From a checkpoint of a small mixture-of-experts model trained on Wikipedia: width 512, vocabulary 8192.
Below are experts of layer 7 (counted from 0) of a mixture-of-experts language model. Rows are named router (the router's row for the expert) and show model dimensions 0-127. Each number is 128 + 32 x the weight over its row's rms, rounded and kept within 0 to 255. Numbers have three digits each.
After each expert's rows: a language model's description of what the expert responds to. This comes from a sample of Wikipedia text that the model never trained on.

# expert 10
router:096190190093078131099115096150191062067117075120140130083134139129161088089091101102153146113127100121120099092173115141162148104118110118093140157125165108131077164122124104167116145139139164151127118077176141126075203177085139163137140153051121134114158083159175114132094087152092139088068113126127110174073095082163105166103154092124155152138165149160094072125084115154082086149141
Description: Names and glosses. Opening parentheses and colons that introduce glosses, birth years or translations, plus name, named, renamed, Website and non-Latin script pieces.

# expert 28
router:142195157065120137157077118153249074137135150122116193122121125079123121081161109162143126046116107150147141120148137168147110115128148114091104178131117118155090139118100099150122121106101141163145074093168204150138157193144128175133150219061104197138103121106122134191156093072111085116069111149129126176062138146148058127132122169143156177133133067135136083170136166117156160151143
Description: Passive participles. Past participles and verb endings in passive or descriptive clauses, often before by or in, such as built, sold, killed, elected, raised.

# expert 32
router:117168141096133133126048109144186088125089154134092153108157161073166117059098112149178168025161151106139116137183106154166139121089115110081109150091155113146104148095168111120101114060138184141153095091168157117120074169107092155154170156075079124143142070177130140126128153102102099117088141118206116154078109063142121176130108161152101103092074119119126083094162129085122125151142
Description: List-item dashes. Hyphens opening infobox and list lines (- Directed by:, - Species:), table divider dashes, and some present-tense plot verbs like begins, tries.

# expert 42
router:129255161104118177121081116109195059098136109139113148100097163059164091125116119100144124131135148132152121053113101102160078073100094146036119128117120096116108114112108166145124158105096146145117087112175202177117165168123107152117106166037120160095190097135096103192147107162099141136095087153110148149066132109191106144143190130136121097138165099148164077108114121115129103194107
Description: Conjunctions joining people. "and", commas and "&" joining person names, as in species authors or appointee lists, plus nationality words like American and British.

# expert 17
router:124201188109091139120119126150163087137186153139122172108118179095143139097108142176107104093149169142097068090135137114174112092160103103053119128149121092095131134119143125111150111078128112129141113070196170141115149104114141182119143143107118125091141130132129142158178102088081107133104097148156127159051116137129154162108123132169170115083129106124097142088161135115079103152124
Description: Time and position prefixes. Sequence and time modifiers and prefixes such as early, late, later, first, mid, inter, pre, co, often sentence-initial, plus paragraph breaks in technical text.

# expert 8
router:107209128099071145110109130118158048115128139163082154141150130112183102106114129223104131128122153124151102082122181168123120091067163109092107146113107108102101141070133163130153155085116145142156090147207126147114167125138154151125122187096119125122143108162116119177137119154117125111122111120144110085006131119178145161115159130155103131151133126107149086120152197142130128124111
Description: Political proper names. Capitalized words in names of states, parties, wars and institutions (United States, Democratic Party, World War, Supreme Court), plus list-item dashes in infoboxes.

# expert 7
router:119193165081068133138099134123185134118155165163124167074185166039114113086142100196165127118135144107144143125174094119127123090121122137074118136141131152142094183132165111101187115091150170110113067119135169138128138127105111140139118150097150149081138115102112106148160110114107162116129156155137193113074113142147122161076154129130123139082116068112093101151120159141158146163153
Description: Quantity and accompaniment words. Prepositions and quantifiers before numbers or noun phrases, such as with, more than, between, up to, some, approximately, alongside.

# expert 56
router:126197182116063156134079134146180067125179075171154160124162126091138110118097135108164123079165123141124115129129131119149094140096095075074143136110165129131096164076122135113146160086133136117101123126200146107108193114089125122130152115102163151126102145164125091153097120135124102112098115120154131095111128124168151162163144197152123154063115087141117087099094176129115133164108
Description: Event and record nouns. Nouns heading a subject after "the" in news and sports summaries, such as campaign, record, match, video, rate, contract, accident.

# expert 30
router:130200149064114145118077081136169074131135171153084161087146143102156054064144126166139166091157165118195088129119115123128071130129107121111130185145175112137123135079129109127164153095142143139109124107224152197117187136136121154123121172099132135100153071111186113183136094093084078124057111099161126102038122142157126144134168153115145164133071105123073091123166128136129132125145
Description: Institution and church names. Words inside proper names of churches, institutions and works, such as Our Lady of the, Holy, Royal, Historic, Catholic, "of" and "&".

# expert 35
router:123178172090125149179088117139199076132124154155061136143148133134192127119105136139103099073153145069096129121201181113147088087088116151100073133123165089136074118120117060103149160091126095160148092126130155150115110169094098120150106163102088102109121092091161140182079141127140098097103107141122174172073138141170096115113106166130144125104171070137156119120119192164136128164124
Description: Person and role nouns. Nouns for people and their roles, and agent suffixes on such nouns, such as man, member, player, son, artist, manservant, -er, -ist, -ers.

# expert 39
router:098255145084062161100114096161184034143144135149045130163126131106123124125091085144100133103122150121114119081157138171107116079131115083133119127154112135129078122073106117135136141095090196137150073122218151150109197156109153121153176146080156148113090048139109135216115066116128111078111081185095117082025157106187167152116127194132167117143146134078089089116095167123085163124133
Description: Year numbers in records. Four-digit years from the 2000s and 2010s, often in season spans, elections and career lists, e.g. "2014–2016", "2011 Illinois All-State".

# expert 55
router:089211153091100209137071080102158088138128141121043137113134177096147097099096128161123090107180142119164131123123153073135073087116111131088119136104142084102075123144110105134094125090080149141136104111133160128129184143134142145168111155112109163105160100153076129193131135154089178115065112175116177140063103119163112104134121150154123133109149105140114088136100129158109109209121
Description: Predicate verbs in biographies. Main verbs after a subject or who in biography openings, such as is, was, plays, served, competed, participated.

# expert 11
router:145195162087081136131156061106210105125221116148074155121161175069135144093093140162079115081128136114141064122163077142147075061105106148057122154126080147139127111121078104146145142090165098094150134016131141189156166110082171116154186185109135126139116102163128139184116128110104091063127082200116130167062124127124181138119170125142187094113123134167089122115134138119133144153107
Description: Subject pronouns, relatives. Relative pronouns and subject pronouns starting a clause right before its verb, such as who, that, which, he, she, they, plus also and was.

# expert 43
router:126236189068135180139079129153200071213093091090052112136128128116197092132073121118131116119106057092125093116131175087150059085189092122140121117120151110156151165103093140122127149127099164092146146098157196139119139151113129125104074163082147132107153106178107106202156114110129104112047097137179118162059151136147084122153106183121172122121123102086126088080157145106127109114121
Description: Plural and noun suffixes. Plural endings and noun-final pieces like s, ations, ies, plus plural nouns such as services, children, songs, often before of or punctuation.

# expert 3
router:145226140126093135117086087142179093104155114111092129132152112023120080082104131166173180083167121111074144099109118137164099127061149116091101113144168134163093149126111117079115151094093124166124121112178134162102145134080162197129142134135088188104135091127135105175101114146127074141109133144166154134085135154142109166132139152157175160115133091192078115143148157114129106173135
Description: Table cells and infobox fields. Pipe separators inside sports league tables and data tables, plus month names, commas, colons and infobox fields like Population, Density, Elevation.

# expert 15
router:120189145148141157095055090134140100099187143147123154139145132126092083110113151209130097092110179082122121083097149130144106099075136123046151134087153108169098110133127104130111189099117166141153153110191181125071173170159172136180146215056102133070160097138116127147139127142066154121088107136095127159044156102106100180107178091101171087114129141072102075165143173139124147194101
Description: Non-Latin script bytes. Byte pieces and characters of non-Latin scripts such as Japanese kana, Thai, Georgian, Bengali, Greek and Cyrillic, usually inside parenthesized native-name glosses.

# expert 47
router:150200175119060116095115101152200091152114112121079154143119165117150111107160146075107121169167177127116076117103125135151106072095124083090097138153132121156049151101120127121163127113104108101134149144165137159116123144134117173120123164087096147130195137176117130188131049095108124099086161130169136174009161123147140137129156133110147130125127099111116073104099193098056105136162
Description: Clause-final words, object pronouns. Words that end a clause or predicate, such as object and reflexive pronouns him, themselves, them, and words like able, too, is, held, intended.

# expert 13
router:113218170097104112123099115162148050130113170186091152059092116064183138083143149174133116099146131127130142064104131119126112099120144106105118166099139095121060093097090112117133169096087130163115137101183150171085140196146133107133119159096113148140171095146129126198132072155122114119133087162118132153077110127198109107133147144154146123127134095118127085098174184126113140178113
Description: Personal given names, titles. Given names and ranks starting a person's name, often after son of, by, or in lists, such as George, William, Colonel.

# expert 61
router:097213136120108181137116134116175062128193087187086157112129167116129091101101100208178156140123161120124160102152096195155124085083060130123121131095121136115124140111138118110133153081140195129137124096204175142111169136097090132155112155097155165120158128119149096150203166130106095122104101163188137156069131118133129166122144072077146149092106109140105030084163116119107105182095
Description: Media titles and review tables. Publication names like Times, BBC, Magazine after the or In, and pipes and scores in album review and chart tables.

# expert 27
router:078179157116100170088041123147173067120124128137087171059101113112136120108104184203144143105137150140118130083142143154153099081080089080042115184115099106103108131086113088086162179099115130137131099088119137122129168128132140167152152205116137151162156106084064145153126122125132146102098146136152140138049147122159168161104131105156152141083165134077074112086087142125162108133088
Description: Demonstratives and comparison adjectives. Determiners and adjectives such as this, same, similar, different, large, small, usually after a or of, e.g. "of this type", "the same name".

# expert 16
router:133185136095080108164096137130189096069105132138117173117143164122121137096141066219167133043152105100145075109178099124134092142121145088083102133089123147116103141057115127087169135102145137155169068109169169129089127117119187149171125172103075198107178132156183200146143141144126121093087126145172175123103141126106133119122129148163069116108152091139105092104113102156129131167158
Description: Table rules, motion verbs. Pipes, dashes and line breaks in markdown sports and election table rules, plus motion verbs like led, went, returned, moved back.

# expert 57
router:089197135084108125113102103146181119084143109122118162076156162071111111130151175141155130109126112113153116084138145125108054104149137050093110127083113139116089133063076126081146144084107105110129070135150114132163187171122135170087147136095099168095156111126139105186071090117132106134089127120177122129028197143148084130121084069152136151116155115113096104134100138152125110121082
Description: Foreign surname pieces, sports tables. Word pieces inside foreign personal names, especially Slavic, Spanish and Italian (-ić, -kov, Ferr, Ma), and numbers in football squad and league tables.

# expert 22
router:162206147070106177130059111112202060129103086132091158092100170070133086119103160106107126107177096124123153061177187102132090133114109109065078157137121130137088142112075073111141153095121140146119113098158149134129177145089159140138096140068090130065164123167148110147118120179115104120105140169136123180099149173166154126159184094088152147112171100111149085117157180140104116153129
Description: Biography occupations. Occupation nouns and sentence punctuation in biographies of players and performers, such as footballer, actress, politician, Early life, Club headers.

# expert 0
router:107182180093088222133103099118204013121129130123101135143099185136123085112115117153167129095133109114115095104104106136138065113113133128038108148132183133096139167088097109120150133085153184135180072068160158110162181117117098176117177191103127122127128116116130102160142125158131143084112117120151133094059120134130130156126127101135176164043153097114082105043138154123139097192112
Description: Table and catalogue fields. Cells and entry fields in data tables and infoboxes, such as asteroid discovery lists (JPL, MPC, Socorro), league standings (GD, Pts), database codes, and "the".

# expert 48
router:130244150113128165115066107172204022149128149125083105114147121125168075088080122141121160107112142072118119127114124147154081111115126096071125132118135176166094104102109122093135119137111158122129104080142107119149198111134177168133166128132138142141136081133133101128106124118113133123098131140148178078071126116144083199135145129143158113108135110155085071117130118130128089190104
Description: Symbols and stub openings. Degree, minute and second marks, minus and plus signs, "=" in coordinates and tables, and "a"/"in" in species or place stub openings.

# expert 38
router:137255176113115104096085136135223103096133129132149128088142184126143125100097104149148106108117124133122089093185110132187089151141137173098108125155105096115051134118115136094151153065096139140155140119130132132120128164105148152123147162128085174102199123076139118149151078182103108099173115107137163123134134162132129150106106121122171117097097130173139115101181158142105064149115
Description: Clause-ending punctuation. Commas and periods closing clauses, including ones after closing quotes, plus contrastive connectors such as while, although, but, especially.

# expert 20
router:101183153108063176126103095111225047097103091127104125112127163130127100107093133123142100064133133184146084123129129139140106085098158139103106165140188097137101126125102130115086158086100150154142117090172122141124122133157102114115112164132157129111170086111122148152166141144103161093109095116145118140003156122144130168145116128120173115104122121125120075112142172147144064115112
Description: Learned word stems. Opening pieces of Latinate or Greek technical words (psych, immig, ep, Phys, Eth) in infobox fields, headings and academic prose.

# expert 45
router:162222177131075140101080123063213066123084134156133141112144134075143098080099196113131116125131113090134069096145161155167130083101088104098108161121146109159089120104080123182187166065122154144107094100165164132110153160097076136136116136077124138103173119086119140146137090102115138130140106115144171157090143132131126174125137128135110142122126102122123071109117165131117091099162
Description: Numbers in stats and dates. Number tokens in prose and tables: scores, goal minutes, ages, counts and the first digits of years, e.g. "in 1792", "10 to 25 years".

# expert 26
router:137200154086100099129103121147201090142131136185085141101108202088153090081127145112162118149131123092100099152140127126148116090127116127089086150166167107102148156066098130110153131089128139157123122102195125127147239155103133168163164146129164145081146100150169108161104110124075168117097110110189135152113114151149144139198163152162179132116133119138131106139165151137100093148083
Description: Boxing record tables. Dates, years and numbers inside boxing and tennis record tables, plus life nouns after possessives like his wife, death, father, career.

# expert 37
router:118239145120124111109082110193197082120142103147099117113151214097100110086127102140175119082109129114149068107171129131162103121123110156105152152128131127146074148106117124086134143109107161129108119113135122164083179143074156198186156147125075162091166135085131106154123072170130105090102103111113135168109123147168169117105141092120149148085128099176106074101165135146107096151130
Description: Commas after noun phrases. Commas ending a noun phrase before a relative or appositive clause, plus organization nouns such as band, company, city, village.

# expert 5
router:130219173130091133125090091119165098116140111124034186115078132110159113116083141137142128094151110158111099087111138118166144085134103144050076178119131158137035131120109068142138083104101129185088159142207148138061192145112161179121121126089093144107138105167134183151123079136075140116090109151126147154084105121148130142134105171165131130154146123123128079115146184122076087127115
Description: Biographical time transitions. Words marking changes over time in biographies and histories, such as born, later, renamed, graduated, returned, formerly, and present in today known as or present-day.

# expert 1
router:127218151109111120128112132112193059176153143179101192090107161102118073090124141146189104085121109121103029084161105146160090102142127104067070138128136163138079104085120096111182131079114179123131090047170108169134114160115137208118168192133086155154126099096165120197146109094089117100083117126174117163040126195116107186113115108117111136073124112117130115114130148133126105219125
Description: Word-initial prefixes, quote openers. Opening quotation marks before quoted speech and word-start prefix pieces like un, re, inst, dev, as in unaffected, unless.

# expert 40
router:105162155106074150135080128142182070148119161144120154111134156103199132155103122174100133052163158153156085130138074160116131111137148142082119107108138126140112098095140141148161141069108098155140143123198131113093099138124168143119098111109095169078199126148095119199093126065121098129123162146123144098058145173206160141134127168152145081125110143129120098149139167142129153149129
Description: Political office terms. Word pieces and list dashes in politician and office-holder entries, such as elected, delegate, Supreme, Pope, Predecessor, In office.

# expert 59
router:121200178094078149147112148195216071055111160113103161120107147112125081061130156151138126127132111107084117062181149090166132110129089057109103149133160131157076169058121084087106104114106111169131118072152157157126161115118124141196135152053122193118122109142160135096110142124094083125075175113130139129029103182090153117126136134142165119069146109096107038141122162108087130153115
Description: Location prepositions, directions. Prepositions and directional words introducing places, such as in, at, near, along, outside, across, north, east, often after located or based.

# expert 4
router:121198148080081140152091117114204077127132119154125130112106151092131109103130172169131159124118122121089090081145154136149093082111098096118115138102125127133069132118109107119157142045142139188139147069179155168065151159137139137119088172085123141096128110108174117154141120109137147111081136156153118142041115163147180163101122177123138122103108106153115082138137200108086130125124
Description: Temporal phrase starts. Nouns and years opening time phrases after the, in or by, such as end, January, 1861, and Latin-style word starts like uns, int, cons.

# expert 41
router:126204146102114149147092137103190023159125142168112187166099162073156103124104112106123149060143114116132131121146168133117119108097088121097144170161175117131064139074107094106167135124170177119149077125125121130117189133091104125138140197104143204128136115166090116119068104146144143102076087157148091101039153146151098145101134129112170144134121083153136063126150154156132156143145
Description: Capital-letter abbreviations. Single capital letters and pieces of acronyms and codes, such as IMO, ITF, FRA, GER, Roman numerals; sometimes nouns in proper names like University, Railway.

# expert 34
router:143212190102109172091073111136178078100165182170079179098161154118160105046115108126149110104142147174148141122113148151159086101100080128036102168093101037130126128118147118108166154078096134134158083060159164182092124151102118127151172149084089146093186117111169136168128102159086130119096128171200089115107142104156108151111127135139123153063134076122088108119150171143098083155126
Description: Filmography entries. The article a and row-start pipes or line breaks in film, TV and cast listings, such as directed, comedy, Starring, Episode.

# expert 18
router:100226142050054164118058102200161055078071137124124193098105121088124068110152107134173135083145093096121040146153093167170083085108112110092097155114125079134141094113087141068150168091105102095122129132125121134161135156111124144099096115113150111122147163113122163148150076099105118067100138090129131102037119103094119162108118099137156130133091103113124096123092105126123105100116
Description: Social and economic modifiers. Possessives and adjectives before nouns in expository prose on society and economics, such as their, higher, economic, low, social, increased.

# expert 62
router:153223191121058118147114108148187016119161160148056169165118129088151090072164140162180143061150071113131094075123140101154108117135143069115104133142138127122131132079128121102120147097117156147107107077157112107143206089117158136140150132105141170115082100125143104137115142119081137052113121144161152125065163152115155184089167152157139164126109096094091121118145163147088104173060
Description: Places and dates. Years after month-day dates, and ending words of place names such as Creek, Street, Stadium, Airport, County, Railway.

# expert 2
router:115244182086131105109088114120220095136152099094098186104115121116123097134152128141117095140124131143088065140178126143173110115125113154039108141113112179135095156128091088091117127080097159176157099125172144141095137178097106142122110176114133184082111092113148135163143093172103171080084116127141182098112109148147095181123122086095155088075151122110100067110162148146117077213148
Description: Copulas and "as". Linking verbs and comparison words mid-sentence, such as is, was, are, became, remained, plus as in "as well as", "As the…".

# expert 46
router:131255139076074166158092094166149082145157112173096163088110167052147107109119121118161112097139089129130112096136145116152113128098120085070121136139124124145096129069054123097099193095106171113124073106187155109166192133109128143119110165061121147103129100152150109167139118129079134106088108126138092157067154178135133154133157173120123101088173122133122064116165125171116109117097
Description: Sports result tables. Row-start pipes and cells in sports result tables, including country codes and positions like RUS, ITA, FW, MF, DF, Win.

# expert 21
router:109229190097081166131103097150218085132162096115130165118101128120171097123131157130155078107112159108144093113152125175147091113077130112072119150151171100133164132098123161112141185073081194139133094108166125130113186138111138139119143157128132138126183081109154148225125078133084111079074113115180096181015126112130166143105148153160124159110138105144106090111198133107107121151101
Description: Articles before superlatives, possessives. The and possessives his, its, their, her, often before first, most, last, oldest, as in "the first to describe", "the oldest".

# expert 19
router:144198160130106128113111120121168076097058156087037133138108188084117108093161180095125106162080149091117078071142081105149112165121118131098143154143135152180072177114145158070179133075065153170122111107168154139055171131100127145137121148111084156139160096138146155135070104165087141124102137153130148145091090138116133114108146137132179132129116119073084103107169154130123094149132
Description: University and study context. University, College, Institute and the words around education in biographies, like to pursue, degree from, graduated, studied, plus table pipes.

# expert 50
router:138245202119061177116139112148196086114172086141112182101087176078187145121122139125136110072144206131158143065192129108129059111072148117074124139139103141170123134126107147112169169041128162158160104070172139107106168134108159146149142164075127222117124074146134125159148106129145108113076089156150118130086121105154132147175163160140130173119163143151115084114114134129122135120096
Description: Determiners in sports news. Articles, possessives and determiners (the, that, each, every, his, their) in sports and career news, especially that after "confirmed".

# expert 54
router:130203130104114145120057149185178012145118134121072163139129132116207123133104158186141081067163084097168095088095097141153102083123155130059118142108145145126085187113118119192110169102141168108120091089146163132096175153112135198144169168086152157142182070132109148186149077139118085130087128147149123111113116134128134133129133128092147119085143116166091069135120153154083108155131
Description: Article opening tokens. Sentence-initial "The", commas and periods opening Wikipedia articles after titles and short descriptions, plus Romance word endings like -ido, -oro.

# expert 53
router:112246148099074148119119093159226118159127176144080115055126163110129123123181154137140138147095094124133093115155122109188072110101086129062096135085139147147088137156086105097171134110110189112141118091124174207108170152114143127178114170069114127094137099096122143116126093172098109075123094157163176106056117150137086153121111122136184153111141110112122064079163148132115110107152
Description: Linking prepositions, inclusion words. Prepositions and linking words joining a noun to what follows, especially of, as, by, for, with, and list openers like including, among, various, several.

# expert 49
router:077236137089079156097039105112204087078123104109130152163128137104156095139106133130135111095145068086139121119159115133222096110113177110128104145132172094134058151128112122183138160081150144128120062088168142132108188174119106191152179196061107119113171093167112116074122104105116147122102097156134125108051118098106094134096139127137139135136168170157117062106149115195097115166112
Description: Parentheticals, codes, non-Latin script. Pronunciation slashes, parentheses and infobox numbers in populations, units and UTC, plus Arabic, Hebrew and Thai characters.

# expert 24
router:093197196073075135117096130110195064116136132149084177128139181041159086082112118093140092124214121120134095118171158124190145182130137103141135145125139096131087102079144118115124102046092113129150145095147136131127111114097104154111133173046102148093176102157183073168110100157087124161101139130103131116068134144140108151131172128076144113115144099102082063111125146110100120130117
Description: Dialogue and narrative pronouns. Pronouns and common verbs in quotes, poems and plot summaries, such as you, I, it, tells, gets, want, know.

# expert 44
router:126182178097117118141087140112171072082123120128018102120109145077118086097139116223137114090131154093148105109145138168157150086099105100077099134112178077104112096105136088064148175060141164115148146097170158110123160149137089139184155123099099182126160113105090100151139097130145113100063105135190134084117133141156140142105190133087061129118097122093080109133126145150099119106109
Description: Of and have. The word of in "one of", "few of", forms of have and do, among, and bullet markers in population infobox lines.

# expert 29
router:139224142074070134129124090117151041125104078138118129136138147098133129107104078144135105106151141144155078091169127111155120118064109079105115190114095107172084124070102110102162130119138145118156088109165124129122174141120175143163172147117093172126169099126105129127117123145132129101077126186147089078036109118135127130162144112125131150087121124134125081129154171120095135133138
Description: Table and infobox delimiters. Pipes, colons, semicolons, dashes and header words in sports statistics tables and infoboxes, such as Apps, Gls, Position, Genus, Born.

# expert 33
router:130186162104109194121060166111162032085148134139085159078129116114156060103075072136192147141125132078101092116146120154183156091104106122064121146128160097180076120134094141118161130094137169140143112124144144123100191176107134168122135182101127163050138112092086118129157137158102146059118160115143157132072126136124113201110172153126163136113159112163141044149112153150058116166137
Description: Coordinates, identifiers, line ends. Digits and symbols in coordinates, ISBN and catalogue numbers, degree and second marks, plus periods and line breaks ending sentences, headings and table rows.

# expert 31
router:155219197117089130109119109130140052086165092136102136135151164084118130131175115167159098058133116134136126058187151131133069142102091051089125145147119120167082116080101112080180158104150136170140113105169121092086172159089116128136123150089061182094157105168132110154145130124112120122104121105146145127087112138166153148133199153111135148134163136099154103113159169141093137154166
Description: Sports teams and games. Team names, league terms and game words in sports articles and stat tables, such as Rams, touchdown, season, scored, defense.

# expert 58
router:135174164141119169140065094119174057081081163174109141124102127076144095142093089115167121075143131151107122136112108127151070140080082136098098175123173146120066149109124106117175150093145154172133061116198151152117175121084069159153151167120153157114153109080143128164097159144137094084118113182129135119085161171135148170098153099119121110127155103164133065149124155131137093147118
Description: Music charts, certifications. Pieces in music chart and certification tables and catalog markup, such as Albums, Billboard, RIAA, Chart, Format, braces, LINEAR, Socorro.

# expert 51
router:111237134091127183117090115142176056144098132105051222120173132105166044109126148123181153127118097094092104100123117182175107150098109066080147178130130095180090139058158108108136134106081153123110122073148090164140130149109150171146138170083137148109157121139128109106155068155152134116074099102177169149000159162131158141107123137149113146085140117103098075128129159120115099138110
Description: Initials and geographic names. Periods after personal initials such as "C. D." and "N. T.", plus geographic and ethnic words like river, valley, Creek, Cape, Sri, Bengal, tribe.

# expert 60
router:145186171102075131120079127146182070100155079166140176093175121068148097102098125163131093129150160101127077094140134107146116124104099090082079147087114121122067167102132126081193185083108141156106097095193113166095201112073141194150120145134101147116159112155152136145116119096140130140064097142144132116118137134198108124126145146154126129122129102113150104125123148153129131152169
Description: Sequence words in sports. Clause openers like After, Following, Despite, On, In in club and match histories, plus score and standings cells.

# expert 6
router:139217178054065176124087094169176070122125097144105135132139149084129102085125147134082105089131176064142062084190128095117124111095116081091096146124089110148063115131116145087143137103108173118091107100146154096137178098064136133160147220060105173090136088144119141143154122115134155117115114135150108110075116177118138139140113139134148135078138106084160076123152152125157101154118
Description: Sports competition terms. Sports words in athlete and team articles, such as football, Cup, Championship, medal, weightclass, plus years, scores and "that" naming events.

# expert 14
router:097190159089135111108060085129151097072165168133087129087129172082145124042112142150154135114155134117162081119182161154118044117114136114083103152095136124144106145140118151151129146121121098112180121091142206129103172174124142144132115157108109164085122096159125111218176109146122141130071134181206128113051149128189111160091099088177186129140112116129110127121165134141076111173125
Description: Surname endings. Word pieces ending personal surnames, often foreign (-berg, -ić, -sson, -mann, -stein), and the possessive apostrophe right after a name.

# expert 52
router:126149149122117125133115144161148098093130150125069222063136139076110085127094136121156142126101051155132128069151153189147090127134073084068098134121088114109077147102140159089158140109169158138135111084148159094129136173136111138083149124100113184103114106123135120176134122113140091110084127106191141126037164149170090140108111109139149163109146125053077099106081135109144047172136
Description: Personal surnames. Surnames and surname pieces following first names or initials, such as Singh, McC, Smith, Jones, Allmendinger, Santana.

# expert 23
router:104194168109118147150065095089157045105167153125051145128089141100151116106098175126128161087127117120152081115120150110121135115107115114056104169103101117106082135087118128166126174073074141146100099178174139140102178115143187109128093186096117161102176083153131138196106116156098134078128108165122135134079097129109168141071111164114204134159176085172135077152144162102146113147130
Description: Titles, offices, awards. Nouns naming official positions, institutions and honours, such as Minister, president, director, professor, Committee, Institute, Award, Medal, often after the or of.

# expert 9
router:114214148054094191114102119156158049146105162121105179085154141081163133121127141162132122094170141114109047090143104127137079167108112093112147130112124108094156144073104109123136151125120142106154099089161134136142196175076104171125157177086118153118135163126095133158127126138080109140112118129118130129009138142169121197150111154149146133074130095078129074119155165138135107130144
Description: Plain "the" after prepositions. Articles the, a, an, any, mostly after of, in, to, before ordinary nouns in running prose, e.g. "of the people", "confuse the enemy".

# expert 25
router:136154161086119150122070115119172074151164133156103105131124160063157139110119122150122141056145134090118135088125118150183130103122113106109124119165140126136077145076150111118157130100108176135147146135142140142079113167091161182122079138079097128110115100151107148173153105142124098085114136143216106125039117078130154186149104084141151139116122123181157125100123165112103103110079
Description: Hyphens, dashes, number joins. Hyphens and en dashes inside compounds and year ranges, such as locked-in and 1637–1711, plus prefixes micro, multi, tele and table separators.

# expert 63
router:140182172084097141121110158174154101086128161142131184145125172107145094127106092098101152107158091098113117099117150116176068108125108108105126147062132082150074176105082131104144177058090120142122112124157180129133170166142060133106132158080075169095133104097102167175156059134107112098078100147149108088068162159181132122132101098125113113144154131126101047131153149151103123117071
Description: Abstract noun and verb stems. Stems of abstract nouns and verbs before a suffix or of, e.g. suggest(ions), discover(y), depict(s), interest, influence, love.

# expert 12
router:108184179088070154133071142159151095095073180164076143088106142062176088088144116132102080147184125108147062096156161139135084092173092126105132195111136084169117122101106101150149138100118160105155128085186159156055107187101130148145098150118104152112179108137128115202115062152129135108104127166139142127074119149186090101168142173157173128087107107131141149102147191159198113183100
Description: Personal given names. First names and their word-piece endings, mostly women's, like Dorothy, Harriet, Alisa, plus kin words such as mother and wife in plot summaries.

# expert 36
router:131230184129101125109099131172185027135132132157118175085143090130089088065102115127209124073116140105107138104146067210129075094097110115034093148144160141162109152127111120150141181065070160154137116117161159139062124151084145179139165185129136153114183111111146134148176104136134114098146075197174137124084116147138120156151164136144146133109148116130086035109123156122131090162127
Description: Media titles and lists. Words like album, song, book, novel, ISBN, plus line-start dashes, pipes and dates in discographies, bibliographies and filmographies.